Below are experts of layer 2 (counted from 0) of a mixture-of-experts language model. Rows are named router (the router's row for the expert), gate (a neuron's input weights, with its number), up (a neuron's input weights, with its number), down (a neuron's output weights, with its number) and show model dimensions 128-159. Each number is 128 + 24 x the weight over its row's rms, rounded and kept within 0 to 255. Numbers have three digits each.
After each expert's rows: "mostly gets" lists some tokens that are sent to it at least half of the time; "comes after" lists some tokens at least twice as common just before its tokens as in all text. This comes from a sample of Wikipedia text that the model never trained on. Tokens count by the router's weight.

# expert 148
router:124112130172097130162148147143128115116121136122145134104089089140115135183119097164109138122112
gate0:152120176156117153143151124128129123103143121135159137127095120105144115152180150142100164141147
up0:118100142160130174107144123154148134104159092151158147142102116121133115132151110166109182145113
down0:155122145106096123118142120127136092099122132117121163172141143067122174150120097126119116145143
gate1:092121111096136136114100119155141125133102128108082146173120137158128137161133129147123100131149
up1:154109127120088131116098119107123132115093123132102131144108118088133080060087133150126149123126
down1:136158086137166148175158133064116084118137133173110150084173186120161116115141169113105130132106
gate2:089095127106124106122137108135136119100145101124132150123101081115109089174099149116121135143143
up2:165154141135139117131135163095123158122120135137117130149140104123115131079155110144143126063102
down2:122191125124169105118158127102112169110133127145100114161146149115132105168135136153102107147099
mostly gets: " led", " provide", " create", " join", " giving", " caused"
comes after: " to", " which", " and", " not", " that", " would"

# expert 203
router:131102143111151141104104135095152148169139132120109108110146094126130137129128086129123107173121
gate0:140148169130152161117126100120140173141158132141103119103143170147115110149162131082109124149122
up0:140154156117171135111106114125156156123139109130114121082143166132117083108131148112118145121119
down0:128110171131117127146154143142127160175142097139131116135120085133126135119131162118120148152141
gate1:094130094122139126150125115114144104127141146114121113152143123152108117110108058135118144130123
up1:154144124127127152109118120126080177162154084125135123119108135111164125151139146093096108121105
down1:123109161135119115154134069101108130131118116175138109099086148119119117108145129109176159178126
gate2:105104141134150115121117154130132080119158166105120098125167098097175159146159155112145097115150
up2:086125154144122115140093163164110113151169129132096117098158098140171142154152123119154134128111
down2:096099109101108127132157126123154141141158101106105106122157089111160085165158129132167125171110
mostly gets: " music", " you", " songs", " song", " blood", " Children"
comes after: " the", " The", "The", " a", " his", "'s"

# expert 79
router:130120154126135112133175114113133149146164128129148130136129086094126105133094067121151137154107
gate0:118144165139104119127103119142134158129113130162143145165127139124143072128122120134109075127128
up0:108126115085110136106138127135132131117120146123121141118114162149127173110096140158157158121137
down0:137126113126116162150112134129109129125097136128091083155094121117098103120151162130130070132113
gate1:146126160111140125132168161144140152158129105107128119171171160122151108099105070136125171161121
up1:230107123121143121086155167130143146149109138088081130161134142091132129088117102154125146187139
down1:102145163111150084118115111147124132117109107171151151108131103121141123157129145063127109141109
gate2:090108121141117133111122102120110145108118154112094094139145142119155125111117160145153084111116
up2:065138099142110112124156090122160111160170133141170155103130103123128120151157107133128159068102
down2:124131139107114120130135127153185117135156074108162102108112138135124147133108111115111170125129
mostly gets: " where", " when", " until", " because", " However", " before"
comes after: ",", ".", ".\n\n", " and", " However", "),"

# expert 252
router:099167161120134115109117177130176173118116134146126087123092140106142096129151119124155113133102
gate0:134135106142103183119139085117109101163133082102140118097106174101118160147144089130120149096115
up0:141124096119154162132146128133170143131103092132145098119116113124155158107108111100144094106089
down0:180117147137127112116167123122135115119094189110146108118118110132105166094107089142134116132131
gate1:105136121177087112162133138096127156126101139117125168060141130145101125137179127095120131142143
up1:136124083105146150113097152108120159153155148090125124079117172121147112112146131122174082145122
down1:164194118137125117121112075127125069086093075130105130105146108172097100100134142138167174132110
gate2:107120119118114158148149141113087154109099131125135122093116151130098169127129137153127149120137
up2:082122144107145120163136091129173135123093110173102116153142134138112114130156147123113130144079
down2:135120141146130148125126124123122162151144142150127123137088113080115104083154117145116090132148
mostly gets: " one", " first", " Best", " another", " next", " last"
comes after: " the", " a", " is", " The", " his", " was"

# expert 19
router:118129153126117124133132147122190186120159136133146110102087134136087108133132088121168102130094
gate0:135153113104133125099144147111137123116149127135118151179118140138150126144076165113103123115111
up0:126094119114167138147148146143142122127123132133103136112156088118135120143126145176134115092094
down0:129143140144147131140114133079163122104155032131171103123111127120144129163087129150152137094139
gate1:091123084111143131143120151115122118122103147181139154137110101127113141140096159124146070140147
up1:177098157080132109154124112149145158147097130106090135088130138149108150101090143154147139127100
down1:175117175132110140181140114122147116131118184154124119134165094150158158189121075134081117103093
gate2:094124175094179148145126146140195185168130145127148119094174114112127136151158160104147082155097
up2:136105058154096163147119140101095088101137134102116144177095130123125136129134106164102120118102
down2:093092151130150136131105192139156140155109160116090155101124136127120132112141108101111113119153
mostly gets: " a", " an", " one", " many", " some", " several"
comes after: " is", " as", " with", ",", " was", "."

# expert 116
router:105113158090121101099133145145167141123120128150150124118091143108147088117122135112166142132098
gate0:129105141130105122130087125128131157106135143160173116157146164113117126155094118136123138123113
up0:096147122139152139137152109169117104123107111113113135099138125153141156147126172151146132134147
down0:123128123138131192104103149117095103177095189156119184109149098109143141169116137119164100112078
gate1:134143163138120099092179153130119164121093117144118139109061182121111141119122142107133130165117
up1:146085120117097114137136129118146124108119101126092133109093165098142137161085157089167162165124
down1:151184150121167137090110120112165124133109173113164095130120123084164116153141111113113116166132
gate2:089143130123115116088101192096150138163149131138147139139117125123156116157142106106170124138125
up2:157149135080120131114127126188098180114119158139129095122120140138130145100156190126076116124083
down2:086098144164203120113117152116085107115131146125115124166121135098128138180183105128098116118135
mostly gets: " first", " this", " second", " final", " This", " each"
comes after: " the", " his", " a", " The", "'s", " their"

# expert 83
router:122116143108102166140129151059126141133094158128125114170090100154133153162095093111125108187118
gate0:117118079135135142081127122147112173162188175102123129147153094103150080100134112121154147140127
up0:079149092151101162119115159170102126143116081126138136157128120145137122143177139105105123171142
down0:096140093097089191121111132149110131066103129144116155138119129148162054113147104108160123133151
gate1:124153178132090119155133109150130113125129125127095176120134125188146127087103131145096136160116
up1:140111124120156117118124180101125122153141142121121110151185092097124045141169131123148137097121
down1:103137114151149165156131116135128128123124141148095148116164169133149099141126096121145115073170
gate2:129136144162147130108149137143136100132150146150113099112146163156158109124164111117123161158149
up2:142109095146136138112155119146103136096103145152103163150079136124139111140106127138132071112122
down2:130126152138097080133105102107141135112145150144111119123152078081118155106135117149147149109133
mostly gets: " lack", " death", " example", " idea", " variety", " effect"
comes after: " the", " a", " The", " in", "The", " his"

# expert 51
router:114151157106092122158145121106147147139114148173109145108144110086144149137109086152116112097096
gate0:124119146121129137139113126108148125129141123115119144103119141093110117109118093131155136079141
up0:131154138114129138139125135123116111124140117117117123118100140110188160092162092151151104096114
down0:161166117172125080119121112121132158141065127149142137140150098116148087161097135179110148119140
gate1:081134161163127102100090106100136166156144119136122140144119088092123135134170103086091132121099
up1:148079110114130151123185137142164124125121130093129106134142157159161121103077158155155089120116
down1:119100161152084145134167107136114145126165119139132115127112152140175121133110098132133143099117
gate2:139112092143141173112129111095134139115121134152103093130123141213116189149120138181122119175085
up2:141082115130086123129126116058089128125138143092132116167157109148107150148109110172111128097145
down2:109087149138085155118150117098124138076136123156171158130160125134121139140100121123141114141121
mostly gets: "_{", " ^{", "   ", "^{["
comes after: "|", " |", "\n", " (", " /", ";"

# expert 208
router:121124152168073164118115158099164129165144170142129108121087106105134128127137110161161136138128
gate0:135091137154148122162155120111096132127121082148108135112113126122123113113147115132116173124182
up0:124125128123160108137168149085122146083094079130102157136126159118116102150130108140093136126180
down0:129164139144140099194149135126107104114111164116098160123106123127172142096112132091097130123105
gate1:175109151092139133090169174127169126147170136118121114124130126134083113130093117096161118137148
up1:120156119120142160162143110183126114148112128144128107092161111128116136109113124123135114139156
down1:100158172136095122120105131085122117120147133168151179166093125140123136142142087165116153139131
gate2:123114137155094144094112098115124094167177144082164129123126120128173174171120121132178155138089
up2:141108115117174078118144134128100165127087106156127107137107118126067110094145151090099120105149
down2:135109154147120144114117151133100157130089136141134093121109104103066129120159099114107129126130
mostly gets: "Al", " Ed", " Char", " ser", " Sil", "Or"
comes after: " the", "-", " of", ":", "=", " in"

# expert 214
router:116159145146124171134108133113155159167102121138138143102067138141132113118169098119098111103111
gate0:107156148128124093133126137128177099110130127172097146154133102098151172131123131161104120134093
up0:102133125102146160125165162139085117136159103124126104123120134132120108167117184113154119149151
down0:127150184148129095094140120077144149129164128157149125155127115107141149137134108121126122141127
gate1:108125086171127148127138160123129140129110101141120146103119118181131116142148109090109113146159
up1:127100160087105111154097139175143180160140117102133106117098123153135116132115183155113133091103
down1:109167133122173085132122146141109127132140154132131112151152150130133140140125081176125119134107
gate2:170128095125102157077155124118133123152189122188112166087143093126132118124155143137117088116118
up2:120103128133120113137090144131150164153124148133129169099137119122143162131106163084148116132101
down2:137125125121100112125133112193159116191123155159089104113155159084134124116074143161146103108075
mostly gets: " area", " University", " Street", " School", " House", " Church"
comes after: " the", " The", " High", "The", " a", "'s"

# expert 193
router:070096148139105181155109127115143110129109145139117112147089123123145093177128117134127138170157
gate0:159111128107107195198126140135156118090109138170120124118118141146108117159128099112102181169149
up0:142138110155073204123136122126114135107136142178120120158142125123136087122111147109122123178182
down0:166175107099155096145120135128092119130150095129155113110091126121121134129124184150120106095124
gate1:110120151115082078112161141147112149127116147132095092131128102115137131150103179129131142090143
up1:167139107120104118114169122123122144120117132117088115154091134129103169096136138159102122181174
down1:134148128125130119119117118162127140071116100108137147139160137134153079165104068114173113123128
gate2:142149115143131136137117140152131129147116194134157137131111102143107151136129095184130146150081
up2:116122174129105112105121109139104174118127162101130155122136114161126115118100099117095110104153
down2:112115088139181129145127165137142072139105134097107148152148110136125097145096070120186139183143
mostly gets: " art", " Art", " Ed", " reg", " det", " Reg"
comes after: " a", " and", " the", " to", " an", " The"

# expert 138
router:109137122136146122154153148115126116125140137139136128123100128087110109134163137178121103125121
gate0:128152120117166123114129128109138161124119147134113114124119104145135140117143151120175122194134
up0:126114173149130123134100106094138144141180097124130107145109168133171085111117127087118155114162
down0:136128157118177112156100184107117130115194121120125112146093161137166143089122168136142122105129
gate1:136096161150149156113173135086073160143148148130149112144112140091107133117115116156132122138136
up1:125138128120104145151154152150128094097130136126144113111143103102113135095126173159153124120133
down1:096110143126108109102122164127095110123085137138104103109127127131110153090140128140111154121162
gate2:125172138080113129110173130112106123119151140132095121164122080121112136109142128148143105100123
up2:100116146167140150113151144151164163121140123151122135124172091130101137134106103127121160130089
down2:085179127114130133117142112154176148133120079166131138148152087105126107112073126097115124156089
mostly gets: "50", "35", "30", "33", "00", "39"
comes after: " ", ".", ",", "°", "′", "–"

# expert 4
router:098139144097120140129131140120197174132164123126144102144091129132086121138163089118147114122116
gate0:120127160118183129149125141163153078141145071124102111183134135170105130142119105142112135155130
up0:093098182141131123111121131171108089107125115140112095139117092132096151136148113117128090130125
down0:116131111074117129119069178134121121163113119127134113112113086126124178107178148133137076097116
gate1:109128131168125122155133122115105165135141129121139105079133144109148070197151108143115123118170
up1:110162099098107143112085129145127152147119182118146104121104146142126115139164118125101135104129
down1:170123165084118123120098131171141125121130125115136093138130132160129141143132118137147124101154
gate2:102101152112125159167109111131165153117167133128138167129108110105134095164154155139101092146148
up2:079142108126093101153078113151132122136107117139122151113134154139163167123152129160100125142118
down2:124149091172092119143120159104123086138132101136132143100139146119134122160153135138144114141110
mostly gets: " a", " an", " one", " many", " some", " several"
comes after: " is", " as", ",", " was", " with", "."

# expert 157
router:119156128165117119106162141135122162145116127118121085153115132091144133118137093165155127143095
gate0:159115145132120114115157171099128182158126140130154113157120154130136090102122119097130118117086
up0:138125154152125106116108126142130102117140083142150128128107123132168118094158170125124166141111
down0:108155140118132125094126150186086141131131092128147164122096126124139131138133131119093205136150
gate1:124076113118120117152142137151133116134120127126159094141142128162131117129091157141136095135139
up1:135081119134134071147100129141116096089169141111194121112160122063097130121148157153128114132129
down1:178141161141108110132116174128144126130124105127140164109160101109141164106104088154146178117141
gate2:129123151128112157141133134129078134122096113157106113158103133109147111122175125156110128140077
up2:117126097126121119131089144151081133137107125151116113122118145104159107138129151098096150183116
down2:141112097100128114154147136116092120103151133124132153127117131117161153114136133204137099165169
mostly gets: " on", " between", "On", " On", " during", " about"
comes after: ",", ".", ".\n\n", " based", " released", " located"